config = dict(
    n_layer=8,
    d_model=256,
    n_experts=128,
    experts_per_token=8,
    d_expert=48,
    d_shared_expert=64,
    activation='geglu',
    moe_layers=[0, 2, 4, 6],
    router_score='sigmoid',
    normalize_top_k=True,
    routed_scale=1.0,
    balance_loss=0.00165,
    balance_bias=True,
    init_std_router=0.0136,
    lr_router=0.000743,
    n_head=2,
    n_kv_head=2,
    head_dim=128,
    vocab_size=8192,
    norm='rmsnorm',
    norm_place='peri',
    norm_eps=1e-06,
    positions='rope',
    rope_base=3530.0,
    rope_fraction=1.0,
    qk_norm=False,
    attn_scale=0.0884,
    tie_embeddings=True,
    parallel_block=False,
    extras=['capped logits'],
    init='uniform',
    init_std_qkv=0.0145,
    init_std_o=0.00363,
    init_std_up=0.0145,
    init_std_down=0.00363,
    optimizer='soap_variant',
    lr=0.00514,
    lr_mult_o=0.639,
    beta1=0.95,
    beta2=0.98,
    lr_head=0.0131,
    grad_clip=2.0,
    warmup_steps=200,
    schedule='wsd',
    decay_fraction=0.666,
    decay_shape='linear',
    final_lr_fraction=0.0,
    batch_tokens=[65536, 131072, 262144],
    seq_len=1024,
    doc_mask=False,
    train_tokens=809500000,
    steps=5800,
    dataset='wikipedia_en',
)
Below are experts of layer 2 (counted from 0) of a mixture-of-experts language model. Rows are named router (the router's row for the expert), gate (a neuron's input weights, with its number), up (a neuron's input weights, with its number), down (a neuron's output weights, with its number) and show model dimensions 0-255. Each number is 128 + 24 x the weight over its row's rms, rounded and kept within 0 to 255. Numbers have three digits each.
Before each expert's rows: a language model's description of what the expert responds to; "mostly gets" lists some tokens that are sent to it at least half of the time. This comes from a sample of Wikipedia text that the model never trained on.

# expert 42
Description: Second pieces of words right after a capital or opening quote in song titles, e.g. Cl-ose, L-ike, S-ide, plus first, most.
mostly gets: " most", " There", " After", " early", " few", " first"
router:137120100154160128145111129124156140137117104164154121132127143131128153076128162127129150106172123146115128134122089132153160129148117114109141138124144133116135157110140149105064122138100142117145134115110123137120150121114146133155159141182126095188122128146136124083124127136069191150110129130157098121110143127095165122141143186138106163129104120066123117129169138170112114136148131135106120137103126155136138099150099104127145129132138101127142154191131064118108093127116147113130141130152106137102200134149145105143113130107157162138118158131096109147099108178060145078137134076122089091122119131098155085110074133121110152121127109123106161089122089151159150106104160123123106128119136141151148133122133117163106144158142131140115094125093143113152115130077154
gate0:128138124132114144107106170138141136130162127134124129122155145156100157087151143096128159117139147115074149099148154130166123145132097094081145096171135158158188149140162121140105123083102116103154085129101077134095090129149153154129138089162128127159141125070084098119168143079122111165133125156133134139101135139152126117129103112075130168137123113126124137110130117138133141109112138159133118122112121129086120101075152129154129170098178109100145161155104144115144166154091141101103141111151159107152126140131093174134068151116124110134153132135157154079121127147116121130139092126158136155179128157102122168129103119151131141109143138110163147104144140117129098154122148166133140132109131084112149135113110135159142124139143177182122098130140137114100142155163146
up0:146127111097142144109176090139135095154115117147154121138099085129132176178103152127137171153145148113141100148155088126128101141118103092137118110177125117120161135079106090139165087091083107114146145133130161123139141092094141117152124085161095119121147152130111108159112140146114118140110126113134158139170123130136156089139120132117124112140114142133097155170106111094165107087127140117154091149130163129137126092128140082135128136116112109128152123148156144104107078115155113158105112134087136152088083095092152193121138115197098125133117114126125132119094127129127103154134130149121096141124135115147146087110105151103138112084128122074146138171128176116130114132127176115146124120152113149158133115170128139099119146161113113174088157169117119124117127116111087
down0:150130148114123137112077154133127140100132123107119137118150144133134110094170108102152136116099112100130155093120108139119178074145156160091133150090124106156080142128111127121118147132149122125082131112123149139109122151113133102111101165139100108126146079096100128106166104144163127096156127138100107120130114105111105156105137108147107161124109108096157113148102127195118150131124081101089162126124156135130101160119114183090120102102127114131098109125106096097181079149110130100174124128155108124124168112115105080149142114074160134107168139116164128155123135126132139131159108106165159153170071146136119109145132132123121107112158131139146126124138110106146136139127120149137146131122149119109112165116103134127132118063111160069138125071131142129082127133128189
gate1:131134135124157123148097131106132079188135101183114102144101164106150125177093160113162101117177127151132111117113118108138101105116123131146125158109166130129135121117150122122109163137128111090104096137127108142087128132167164186141146116135136104093153122091126117108152157085135178109126134108118113102080118157147109173123114105125146137153086112160113111160124139130119149114095115146182135159105146146146137132110133117143132124151142156133114089153152089115157122087150110139124100137132086117145122109083120126129137127139078167107136147154161064153105111130122158109113159142121127105080134143103134147148143132164137137098125109115162123149150163104144144116115118161091119120140135109162183149118164113089168073147099144113071126121081117126141119145113139
up1:102132119129103127156110106145134130107131137119147097135101142162147096159112153138152083128158149108094153109092093139143124179073128174140141190123135130150128159109103098103108123115133135093120137194126156164125135114120145114139122144108109121144103167103145130155122118129120139094139130122123096106138141123138100132147150146075172100127130130104115102134123158100136131167114148147080100128140133115083090163055129125092148140079152117113129085119101089106109078111137147097193137111135131127125086135133156089133117097131125111081116108109111116161091097161135120120096091144122116104158132155111161117166123130109100128087125115086104104114172132138137143156140151101130122133099137139144170184095116103142139134116126143139114162120100109152128131080125151
down1:141162149113143105144119129174072123108096144107097144104130119099148212128123144095122158122085127142121146135155156149156109118181143116077131093103117133129133142135117108115131140136108127143103156068137133113123091115154130132115131107099111144136105090119140137144088116155099109125131110124141126117125115086119131118116123125116084121112138114169137161155154098109085145142126141073130115120146110161135158116131124137146092085140076130154119088143154128144154147208121100120153156091110176162100182146079120115108143129160117148129143136129149130153158145138126154166171130126108128135126139118096134109114147107148097097185130107134082111169133111146133081134125116161133101104133100060103135116118126112084114139090094123134134134113163134110127106151119112
gate2:147110155156148178133110128114149116084131160106136105118176110157128085143109109097142143104104111144131130126159099147136172150137094094112189143181086155142131145057158098152139162138099158130123124114134185163107094107105177140164136135145145116166124113140115140134146124107172125134115137130162148125120146118133094130107161146149117155137149139110162151105102140128103137135120159141159120137135165130105131132122115134130110098121148116107128150097136082088084133165139131140134141111139133083167109141086127119151109146148111112153100113127106136119152080161095117134133129162166111158118163121100147106114112124139160088125158170092133096148118102178148098099107132131136135119126135174126132132129150152186134177145118138125108135099106162136098082152165158
up2:113112152172177125107077136113140133143152132103125118121092163117117145109125143133111132111124103139135145159095115130096138119109131164136121122141131134107153089103148122100098170090115112143114146141119161121120146076096131147141109126130110105151125147149168105117188133145088167212149105121165116094117131141137108092154130113157117105138203108151188151157144177127134142133135141117125118159096116114105119119150128144152111108115155099144123111131116121157120111144141141147139107147126054165108137137090100091125125110161146117110115110139178139134104152135123135138107157140167157137124119126124107118116120173091071137153178127117071127104115132110152146077154122160134139136124084130115166137151080106117109107151123113133118116127130188132102160103121150
down2:110130129102119155152140108138106117112124184140123144120114116112125114136164098156149098172129163113126131145166135112118075117130121113145124105111133130153104138174094106172111094120169083161182125127136140086125082166106123129124087133150112146133188150130139084156126129113144113129162139129106106148136106135124127126108123127132094112120081129112081098116102110141129065103106140171091160135120087148111105112158096109088191160114130161126121116187162141116165162121167151146093084108144160129096116135131111133158134107110156104112087122108107131118119163135122138131157125115124120160162109098118141092174141114161141111094127091136139162123159163113183129139137150150113143136131110114149088120122098115142147125120114113136169148157100119115114081123133100
gate3:115114108130149134130153172131104128126117128095132139129118164136120150093165165132092138085120137125126128132091145133130169163091149162159090139145095137152143119128114159122133151156113118170135122142084131092114115074164112105115062110133136117143101109149084135132141105097155163113170137076132085139081148156166118162142143093142071133127099142118145150142178155107070143112101124149134164164143158148112091114118139130123133144125147118107126140175147166156158123091139108158119101105121153105126150139158091098155123099131137110123151139124146091139083117113106126142118130129137168166156082134168159116159122105101139125124145119144138179151154132110158132116105112098149127108106100135112151136145096149146108153165159137069117134127109121165097152134155141
up3:137155064172099096138114124120116163127092156104141093110093121144151116154152127098155103149137081123161119137119141123111165124125125145117141149168129149131124120097157116112094113125111127114126159100122134108178120165135113123074179097174118112112151139121106153117124101134144125072173139153074121120090156097165128178120147100152108102103110091133145132100085143161112201111124154159143138134131108115121155119105132104120094133139132138134125130127099115153134081139126127119111106133127130110145144084136108138177146107089114129106146138141128074101151123105120128120170149125155124160124097107124134109149132115104171117105134125111112194166133163120149157124115179139124145121166088162148128144121151136131152142110146112098166121083163097132088102136154134
down3:131135164086156166134125113151110109126164101161150118111121112144118130132116140099120158142109144069139110157105080146109094119159118074179130107103136081099113166149091125149131125131169094145111113140090173124124111147118109082113104135050138189083147106149133126121147130135113102116112135135120147124154120132124139139107139140121134176157146088158127141117134103072144114122124133113161141138132108099157113129098147176076133136106131132134136124121133160119165139158087120086110137135128158149127129182133111106107107135145113108127167094125121184106069127119161145126108097164115141176127110177145121114109134094105150143143138148153164108114132116103155141157140131131118103109073118096119108101106115140110136108128096107135082143148175148112129128140139115
gate4:104129108117112110162131129108079110174139115120131147118119104155148125143112164155143112120082090146092138152111142128102130125118128167116151115156128130104092108081097095119144136132159115146108105150123163103126099108138095075097151113136166091149094157150137096124150147156114177128121102113129163097129126114139133128111141108172115141172158082141125117120138123128157148142134144116143168175089136098149157084135140178149118129141153124132189142120101111109103139160108129092146162145125160134128100158161166108115115140145119134115117110157120113171125135119135086135143126133136140089158134139118138204125120167162140144159151136122107135144121088146127121152165142153157128124162100137141131187125161122113080110128194127142118156106161166144095128178141099
up4:132079140149128131121126147167104132152126151155137150109123101119093140136154171084107112116157146139135125140112111133137183117097101140144136122166099138132117089155131162123162104108117121144075158136135141132104141145116101125126099116155134135088163112142147115090148134105153123116116094173102166113123131118191103113152127149143137105070105133105134166120141128149155136103122115123152150119132076127144126112104091092115155159141192115137131073128143141125154142119108104134124153154126163100126122131182137104150148124151181112117124164131136147124102188146170119102110126097118136094168114138129129135137152135151115129096157094089149145079136151084135140140187118109112164139134149088131113139140127136135170153106129128163108145053139118083133076121133119
down4:171137145123143144123107136127157133100147105194137137112126153087139121120122133117171124120133135121149114090130113157114085121091167135129165104138131136165119133147121157142125160154144137134149109101134119146113101126143108151132180145144180152141154135124108128173116157140111136135100109097111159119143145173098149121135059139114192158122097151125107144070148107133107144119116141125140102094145180117115128160171097134081125105111108145140098134157124096182093100128131102169119117144153077145099116119089106100128149107117094141192146153164121135120147146157141121127119149122116174114095143158142167097180132144164107111121142124141144159160132088133130126097116134151166167109072130152132136118128122110099115136126153141102130099174143122101159110139109129
gate5:086167130150141151135107165125136156119135110127139140158125074146131121129143130099127097103202102122141137143145082175167130114159132125108149165099122080165146125136131156136119102146143107132165128124136127142093119143106125150121072191118199074138128145107137139147133146191136137148127121112126155107104091106154144161119122097132149142121131164125163104154161144116126136110117165140131114127108105102129111102121128133134100083146130111140085140126127141183136136136111133098165123129152146136111125145094141130137084168111128172109140124145106117098129098175158145142124150124134127163085131115154140118155109119134154100174169109118155135124130148168156150097152106085154108133142153085135184094080173114151120135128099153136134121140147151125123098161117155
up5:130099142118111191142098099106078132069148125140125149155113093106151131078111092116140105138150097107131119145126125189125150076103106157118124147131123133147118121176125118150147113109133156118128083060122169126144119180091112146145069160130128111114131118122147142120147077124151130122108104156107113120127109138129132103136137127170099157141103121112081097140108095133146137082114165154122129157125143199076129158086157145129147117116096142131134160112116144163090141131108107133143111142123142168137108115156147103094131172107152100139083154148086110173136146106163147121109135139122089090138152151115125162113121144096125116159136106114114149140123140137160157106121110138144156119112138151094131148101148132116155137130140119148133168149153150122167173120106120
down5:180112162117120107085138102141161088103117108124134088115137107148131119117183107126139106108129156156099114059093121102096141116157148043101127118123112136167128100073146121127111069142155119159109140192140115107159154130133149101093148085096122130128140164105152156119097113118096133097113167090135136164152104109097111122103147119150155146151133103167104120141090173148158154129154115140121105117132103133146141119082143119120119118099145136130105118129156150149137123107133135138125144139119143098087156140133105141129151146114096119124168117126108162120135109078167081124163095129078154121157130118130091128149163137106124124122109126119139103113169155122101157151119134106080156114123161093120106126162151128153111148131113117126093136119137105130134112088133162
gate6:135136131161145141112144101152145112088153134130114149181124166068119166110133137145121145143100136103121124081128116120147164122109139116145104151162171099126132118150119148103094146126164122162139132130109163122137081122133119126149169139121100174118127133123134159193146121154118155150121088154109128106169086149137167132117125183160096133109119130148150120113105156105181119142124131109103113131120113152132179134158125174117086187154132121138146107145111124106131112159135126142141114121071117137130140142150152193168142161126169112100114136096117137162113129156133135123123151115093112120115112133107141109129113169151138134131110127194124141163151102132105087106094158110102086159089105125158160149128139121183130165157109134129143132150077146119115111083108110
up6:148109133148132136141104111148126122089185112167083144102119163098128131167150137134163104172117108148101150176136157121150185119092139152073138117103105089139109126099134138130121136133127132134150129138104079137124080149123111100120133105148128170125112157133142120105153149154169182080136139157176109144127142154116139144115160153154108119158132148114148083144130119119122127117143121158124137150127094140136121102152156105120089147140134113146142110179130109112147113129126162135143105105117116116125101118099119078157143190103118146134124092078134124211133145163141105159132167164135099109163160105140123118139123102110107122136126086142137119145139094109114096115139106137127160162118129097104118111097101121126139160137152087168131134088169129125134093071099132
down6:146160096126094195139154146104132071112090105104130090165105121137157099142143074100115134109134119136123146110143122147109080155129161127182117144136096172129099136126129125126144127100139117132111117116138131161112141102140109123117087117142119093123111087132110080138107160126121126126120098103130123076130169114120141089085142129143088138116111118132096145097110124124125121156141090108140140103137147120124123142102132148165149149079106117128130169123128119106176141117147137152099094128126151120125133080148119144106116129145164139126125158165138115093143128108124152120134111077139179171080138119107125087136148115103178090131129133140116102095129157138114165114121153143149092126158132170100166133114108186125134107130070157078072116110145140104094114166096128
gate7:110143112139136154117109131109191119112151119131177135147151128124104172102146124154088170110140111148097149134121129182137119147129148108147159140143161120116141128111133137114152112133115129116142134150126111105123153157125132080140093174135083127112159118117101098134083119132145122122161123135128152146064127123064158130116162118123103136114123128104152100162159168123146093109123118109100099123123120150127102152124108165110087148141090161159142120126160119136113108159118171112158081174135150106115119086158124129124055125089092139139149143114115124089116136120196123113123105116122129102109099143133145122124156132121101157081111087105087143072121167145191133118125128138178141155120127152083135161140161176110127126111099133122126118144135110178130133127138142
up7:135150074124163147162138118139136098143164188098144148161116124148116132106118116106108189112141108133172129131137109129140139100115090139136127134146158123112150114172167164155150171090108149137101148154106154128150073176147119128096158100124139150153098115130127156114146135190124141138144145151130138097160118123127153140141138097121068115108148101144117078130174128129135120127132145149162094090103163142129143099144133081131113153141132130107092097090126163149131142112138096133150163119144093131127143117141173125138113154104147111088124117156087124141145121136108149198140129160104168120121145089153120150111144134110124129132127155140099151106109156152150124087118118126105134117127110079107129143110156139126085097123128158173112113122175099135124158195139109
down7:171161155097153133094118141144126137113105110163130127081129172095110140139165148105169071125134118125123158116115167123118149164112162122119137128160138110147114138096121124115114125139149152116138116114138144125122144100127139126090143119138101152111145114106138099141113096107157107144104120099151108133109115080117143108126064117143162116102125138082148171112075122093157103180120141123133146131119111107110139105130097103155135109135086171122137109154111115066150103137118164108132077132098114122145125120128123149143120086139074160158089157156121118141154104171163122068112194117117096123102124131094108120140088133133122126124148079129134132108120122105105122132133129168135146146155134187139145107155096146154169149175151116103109141100075114126172151142144122
gate8:125109115157159148132108124132090112127134124129166151111163132148138108104143165108112110138140159143147142148125148101131137124149140135095104168100207140136167137180146089137145085139116077139126165136089138137079175146127119124151119086114168128148134103111095129134136106118118111142133105078120135136109112118150098081092135109120120152134178091161084145100112119155177131151084154129128159101128140159143160119139127143142104200116105155157158121170126134121160086137135127125100132149127118142110143110129092136103100156093183128136113182143099118102129127149141118092140158157162121132111131106088148119117104122144127158158127175148130121132162096133140140144136137129114169167125100148145137135100123106116125150114172136137146151130138127096139182118075160
up8:149063136122127128130123173115106117154144102118117149125126116106144137097143165149108164111109160113149122101092184120149135154138150132161143130102176111160118143143157115096131124131120164146145103090120161120131130101137092190143096137112132111158117136135112121158100134143152139114094130165127064137094166117143166144163164152102135117101105116107111115098119142118092121139124129143140097138109120143137113144145146123089136089144088153077089102128163129118142153088135132120141064135130133130136080141140123131149158141098131072132117117127130131115170139120164158123149120105100133152122121137162133168121140106078138123120126134100125127127125118145114167131079139145147124119130147135113176163175110080125122105172138148065180124207126129146168132135132140
down8:127129094107176162083126093153157123122115138106101089152158146089152152077146162104143121151165108144124191140137105115125149119113080162125131099148146101131104105135134129110146134103113120132117146156162076110134177182128154099141113112133147105163106115083141098187156109152167112074127099117148111139125098132146118117113130129136095155105142113147127144096124106168140124103096132143095138167143166136140112118135124169137103173175113145164120142163084106164115148132136135140103145131159108102129152118154157125152128098113148112128125128152091102142101107145143094109091115114125103125093131128159148054111128133122125157116140132132137122130119146104120129127181131115098146094114137168131093135105121200141127151100135111155127110091122135137112104163116147
gate9:160138113158141139143124105108142132136149123124161118089132092128097164134143149148133112112140138116103171112133117164099133114171101119073145092134108143127109128127139124124153100073122135141128120112122100122152129128126139119147122106151166139166096136175098067108118088113094093159127121099136097085124134107146131091094128113134172165133120106130134107102133135155148120159111132127099135123101162137101114119098156109057099119095126078100116126121135145119107122148139140134117152189168121128154152108154108137104140118115161092101140104131095126120066111127146135141134132135103101153109110102126157103136108146120117174101124148083085161142086126143139132116082133169105132152087090142159170123114077097178098103131142113135123080120108120065127107104128130
up9:137140133115097148103146136148079106147105151197172103065128126090170152096151086117130135094168136136139129145138127093156156147131091149122150116131158163159095122085093141164113111164136111105139132146127150137139163131141139139107140113158156159135116148130122120088143128139109095165126143150081114112140146135131124124147117118137113155133122128118117117179145156128156145129158140145130149127110095158158103127130095113127117121133113150134085108132160120097140103132132122155083098159108109067135138142126112090101167074139120134138148115110126170121114149112120137113072117102127139130108135133114126095161094113150114137075156123138138167176172141129086116110123119111158081174124141109134080104103107137155161112104143179083134147167101115168117111153107126
down9:100102137138130121094104123111084142083124135146157161109162153126115123043152135159162107117130109168146088112093192082124135100110127136116154176141150125135104123138102142121076117082093116094103116120127117139122135133154120111131131153096098139135144130141066171104133118137155128157159118096111130170137162117117103152130136150159107118153152160117167117130125083155138121121091096094179163132141094109148123139156187151122137146157104118138164119097080075123167093134122151118158160162142121117110140115121167118146102145148114142113096156147159084154155129123086122132091128156124159132117148188134111138115159142124097149149108136159141123109150123124112137118157109113101153081146145149133137167150132107116127123127136129144134136115136119157114138103157126
gate10:144132134110118092175135114122122113161121139152110078154138147115130112119136116123141153116144124148137138148155090072116108117095112116169147132172107135093139170126085156131133099124114141088155144110122113155137172095162132151133143139137122144138150148124153119110101160110112144162143099123163127137147132080111162120126114121150125183165135116126120138136122089126118091125109148149124155118147100120093128116122138125111148148156143107112152105157098100105119115104120143132141132145092182101148115162150138127162152154179133179122143069131157113088136154142121118152156118130166128131166161164149146140121141151104147150150147142102087109145143102089109149133176155129205114161137103138167112130112156157176156072161155102167147161114098102119098105133083130
up10:118153118108149115118131135193099137130142138131137109156136112120137106129121084126123120139126148125136076137139170109075169142108156104076120149147118108157128109152143161127147118163136108121150115128141115139170150119137150153139165174095156153133154108146101115106148153124125105153124115108127115134145107172143122114133122104111127178152109083119155092092151104126132073123145124159121115105152149123188136144107130168150159186135135122131124166155139138092102109117142130165116153103118113090134157122141136069158189106150132137128114117123154154097147137081153123109130133138093132162122139150116149112148171116169105154122124101093177138126129122101105123107111139122144201114138155104116147075167149120066174104117104141136126094162152115110115138143097129
down10:153099141110093120130098095108131144118083092142097125128109102136123130126124173109100116119080126098150151101185075156130125129131157158132119159121105118121109182061156117130114148100131136122134156114119115129124105086150120157148115097116119153175099140137120115163143155118124127153107101129137136183141147105114176132115150142121099116092140119100081144135167144136127082109162148135101108124153112125159112127119148100107206119113136101143102108137145137127106104164132100125169112131101134114089090094115142164118088167145149144128163136109140092109105101137098145136152150145140146115118110122111106139158118146120158101109161138129100124123168114139161162130206148124153128141119114182151097116099154132140127100070123108113131162106085135130139137152125157
gate11:131115079107159082123145174086161167098107135145124123127137138114183122101169124119131108173129133111099134108114133112120164133096137092131141173113123099102141157165140099137117184133161101119144083138072119127101131151117180142100146137123131123120129155168165125139120177120174136120133079133119108106137096152111142152127153101087072105094149108109136115123148105091084107116159155127109101127133102161078119144126179156133121139133090113124157175117113109126154150120140119129106141129126134141117136132170166129119108113124116117157126126158087178103141126115162106104147147133148124106149110106141138086116115122141168127140135166099134068117134111097117111128150100085172084149149107153114132078144156118102124096128128162094130122113123117136118139115138103
up11:097141132134139099114166133136109134118115097140123151113110114107132133182123138120121150136131179105158114163138148138177129124094150087141134095092133102101099157184163124098149130148082108132104124134102103133127141125153141140117109131116101129076116113144142159108119092110107119117111158132103144130098123107091135137073101113180160108108149128113107171106118098121152129142124134123130160117164108122194133136166130105136151135168128158103119146151134124154123146126122157136155165117109091101129115150157159126096096105159128121084116132111118130118122149119150164156064091145126154135148150106128107109155166072174161116126113161119134142123145109090147107122110164144133086125144075090079167109120123103101140115168146158133146061159158117105122136101109137
down11:136126121109168108100143078116117108129156121112080107102158166142130124085154068093120108124143110141125144135142111083112122159133104153152133145134156116123127145138146098165097145162154144116134129140144150098097118090094154180144120113151129130123127140104143092119128103143149153129150094134179096117121085160132178124122138130105133161115150094129098151090182166112124121135145160174131109174111159149158114125123098137140167158155074110151133112122137158170125120146114109150115094144144145119149121113117094119144151129151150138151119112146117134138092103113119124079166124114164115134104147139126144136065153170132123174117132113131125113119098119120114157116080144096091158135105147077094090110148127127173181130125097108116121155160087110144152096152134151
gate12:144133128140144118127137125137092112104098102148136112110134153139124119163119151189086118144126161152113113145066175127115110143133198114124115147181108086174136154163130135166090120128119146126115101117175152117141083167204154089121101151164113124124129112162139157147151162122140106121068095177156152122114112139162118139138136135124104135114129129141137120168109106132120135133126161144144118163149157150126117135123163147138132141088140106162143109147124096115115146091105133130107115117118135153134107146148146093136127072112111177155193142094158123132104151144132123115117177124168081124160105120134120134182075132118112143130160158101156112120145187085144123124156142137166151113110117134089125148141122132138122141153121137112111089121122114105119135125122125
up12:148119148156142124130100138133160155124122107113126096142122144127157132154152134141137125122127130170101116159128147115144183120101168089147145135187098135108150150138123124144133084147107124155122107152159154117153119137081156129157106129123066136152050136119110148142155136157160158152114176149156144169132151137092099172114132117115103187118129134120118112103109141154179149153130149102116099113164088123146127135164141151098107142207115116176112137124111117136126140116144151150110106115125085104120144159159135133123127132124129146204124147150130154141084113134133147099126131137108175146119142098142129137130136130146141146126139096116100121105118123115140107144117131123129124073106089109153131112142140141137121109092112164118170066120178185114123082106115139
down12:126129099144119134104114125141130112137126051120117120124125166135125114103096115144097147124131160103106090139123121093106109149103166128104090075111119138178120149097150094125118114120111142116147152095095135153161118147142123164120151120149104089124143148135138102116142116122105086148143098125112148117078130108130147129099144110161147109126139143154152139114147123155156102108141120122157148136088154200129137133097124145157170105106148136147126142109143116125115159121149153099145111110138155190121157068119145115111137091157117143108155097176124104131114104136108115159093133161126121077137120112094110135169106167133105159130141148122148131112124104179167199126178118110148166119134157095120106149094101108113106151185117160091076138095119123127116130156132139
gate13:086118123179100166147106090133123104164144129086149077160131126130131139104107149161114122099142132120160161124146119138147132124135131123125135109107079136099103149142148127086130125120124112145113131123101124106114137120119189089071121117117138108145108117135152122133090150114096130092108127128130111147144102133116108139132134164149124105180142099166142173122132178139149098106144113106087117126101115109075125106148102117113170134116150104164145124095126104165136117159134104137163113189166138168133103133190132102130114150152150134132156122148104171177159116145129123174104127163134130172151100106108159148116148109111108130087104128194100122144133112117112107113160105093119145142111151154094110120160149182112088138129129108128116118120155084149104162107164127
up13:119131162118127167161105191112120132079146142097140139148079158177140109118134134152119119116094158124105099142097145130125145142132153150139120121128111109118147156166125161118101130146107148113089187141136155116082131101118117146106131151105146132092132125096112160106090139164158104103131094110118120089143144064137142135114138110133163123131114093152096129116131126074163137131094137131110145092115105125108096149123136106154140106117124145088137157098143146107118130126143084135165120144086145152159073155153109115116129121135148109110128114127107133119120127160120081108110115153156103163135128095109145133146113149100160069135156079124125138109153089083095156077134120146155129165073184135121147112109097153101160136151170129132121132172147122146091151135120146
down13:138129110116156133108190087131145109166134143140166158123171118083119160107124157089126135163117156074132197098133125122137117142108115133075135123100126115152096144129165099128171154084122082156148105092131118136159142130115163109133148119128133151160124186152127121121137141115090153161106154116124116124115091156110131160151109150123126080167144142117124122164149108147143138123120124117118170140123149096154115117110121127152107130107138138135107101110142174156133139101118165124116139102125124097165177109094118120136105125111121132140088155139131127149151152146163168133169177138145121099107108135132096138131129140127179150157111162145132108103130149166134127162106162096114144121150110144153099135149145106130123093095075076121158130066123092093161100116119110
gate14:165152166145127099125118149127104096132116141176142149141132135079153086150157109118123144114115131108130142135148142116119123139136105142083062103115117124109130126134108103124122113140117137144122127137106121166137163148144145103118127105146131113145151111167119129163128096106101109154145116159185098127153091155163109177153116108136176111128113127112125126122139125115103143126143121114104143124164131161160146156155165173164100118099125125121144127137155132091126137109185124137144179106087172077106128110198174130128111132149099131142133137086104105140137105109114131105152135110140150102115136138130144120130139085094116115149117118099144117147144098143124097174107151120056136135165127113156152182128203124141134091140160144070121134066125135170117146129143133
up14:119164141164151116134033129149134133134128160125125148083089104111103101126116111135169131153124121107111119107117104149083137108141151121145121081121110144118102106140097132161141079157139123106151136115100140122140147135135135114146172158149140159142119133148128128160112093123157132130123112143104119187118124125124159086172146130094173125138117104107131126142155092129136091131148119101114134133128123124137138107157102145057152139142135139107097180164126122147147125141128160103120130107123142127128125142143135128129113155126100069129128159082121165140149144113140111152095100079123113172150132124138125137138141160120140177118154145120178101120112128094149158098186102136109140202108168131155128136107125150098166161093121118106134101146095080191145121103127127
down14:121068152106099121141165129162129130149188113121077139105132081142154137140167124163165142149133150148138122119161124119183115109110119156105172156095144141166121142119166117083122158123098175094141118165139124139080105153127098109109123115154123129113123141091138140111138125145127149135105158117172128069151155160151113128142145107104096141118088173166089142071103145129101157136143119152101120125100135120117092146138134130167191129124097160090100121099168120154131141121114122189145150137125134168101149112106147140150168116115171158112146110144133116125109133190130117115131118123104144117100138126131126124132115166101138085124115131129077142143119155154128161145156117173128110132145116127093117141091116153172150094119128141132138124146120159113123134117154156
gate15:133111151151108128128130108145098134102075122195111151105112125121133149117124161159121163133155101139088101128167105128117118130146152131133141127111130092169086116191173151141090101150129121143166143132147164090144087092135112140133122114074105125135137118155105118129127123127086105129132140094120150142144136122088127114101125111108096124123090162164172134121138102151181113130139146141122130123128141134107150134184130128120096124091101102126143101126114128165127158165124147125141132129094143114111161106110120155132123144097117133149158103134206097125145127168117136157165093133116111138177144148112168151091154109173108136075119082144106090169132146114146107122128162128121153166141141143093125112127177124141133138127099138125155104080091115163113152167112090
up15:129101108120132098133109140122123129175104160162131125129093115074144087124128117128148127154158148098141120085147167165072109105136143113142139106165161115111116141124115132110118100129138139118109164143130158127161126107114120131127133142133131134122097122159115106115074112124092170094192123115140130095125116156122144145131133162089069133096129119162182114146116106130109105139141138140160108123135124138173154127144130099127150127131126130102106098097114101124094148135123081132091176127120156151141170097123141118185110115131129134168111140155121113145131094096178158095143087111130174103160106166118113168120087134147110152153081104143087115118153130133123115141102152114131147101122148164147073140090183092151119116108085144147124115143139179130133115126169163
down15:142144167103165119094092144094121130116170117127103145141131124132152125120148137098131104087099100136138120141141138142162149114109091145113139132171132161086102125127171156138156159112117154105127101105137128128122119161122162123129127144095143172141130126134131086148171153130131132124093153126109081133118133133175127161102125125096140073113148116107100122128146121101083067094087136124091113150114141101175131137114090140143189171094151148141149123069145136157153126118129090084149099154132110081121078116160154122084129115132119114092113114117117140106095126102098132119150128124160146138074128105158113130117116147090139082165151160114153124135155106132148142167141117134094146168126127102099135124136128156094163156108148106130104163143110119094138115102124182
gate16:149130138128157136098154117170124156142104119157120116182110124143146102146114069116106117118172124084121131145129152140127148120127102091107117117162125127120136168173120115132071132128152143104123151102104097127149146147174127136089142140187101091110112106106142132126119109098116216156092126131107125097095110121116102161150142174133098131117102153147076095116126157143143181177159128128137140140160095150176161138137143146081106142129169154103125119109121108091120116118093105148125095110124140098138129154130162114132108123138150124126091206125138128158096146122082136114165116121149101109103136157122144119124078132119124133101116103132154121133135099169142081135127126121116139111147115111151137134089175126119117112137101125134142121150108165112098074133112127
up16:171174088155124128151133121163145126105129112129089113080141099146161104125125085130132155146135177156145099134111180140120111112102132131137151123110099148154116125125157143151132140133133147109119138140144105114126163176168126111102105092168094081118147124174132187126134107127141057092159134117126144110145130145156145115138116096099132095160169163126140126103136111151143094155137107147125150180160128145108155148131137118100145090117100101131099114136123149147152128140110149103124173139117129106098124097152161098153123119123113109159134137100082150130131138125107110104096129112080096107097146113129116108113148153086134145123152110123123149084096116152185165151115124108106165107111083157079131105180121108127103126139148157113125155117097168113104126115163091
down16:194081106149161146093146131125166152120100180122135111175148084113128134136112133100117138143125122122123140162162152129141118137135085157090140162137099169114152147127126142129107147118133144176123142071137130111134093166105110199135137129175129146132122141130107106135126103105097178112143127151120147116149139093046152144177109130122091100114115131148124107156148146162092113162098125099105113134125106138137129106109113113168122164131139158136136135123153105130136144112098111117104150151137110126154134153107131151157148133132117169152095150135150119157113115174077135144146163126144116085088109117120182124157136145137147151121128144173110164165123094132142138145134116084181100091145121145132137154143110148121123112091147151155126149174125105147165119134103125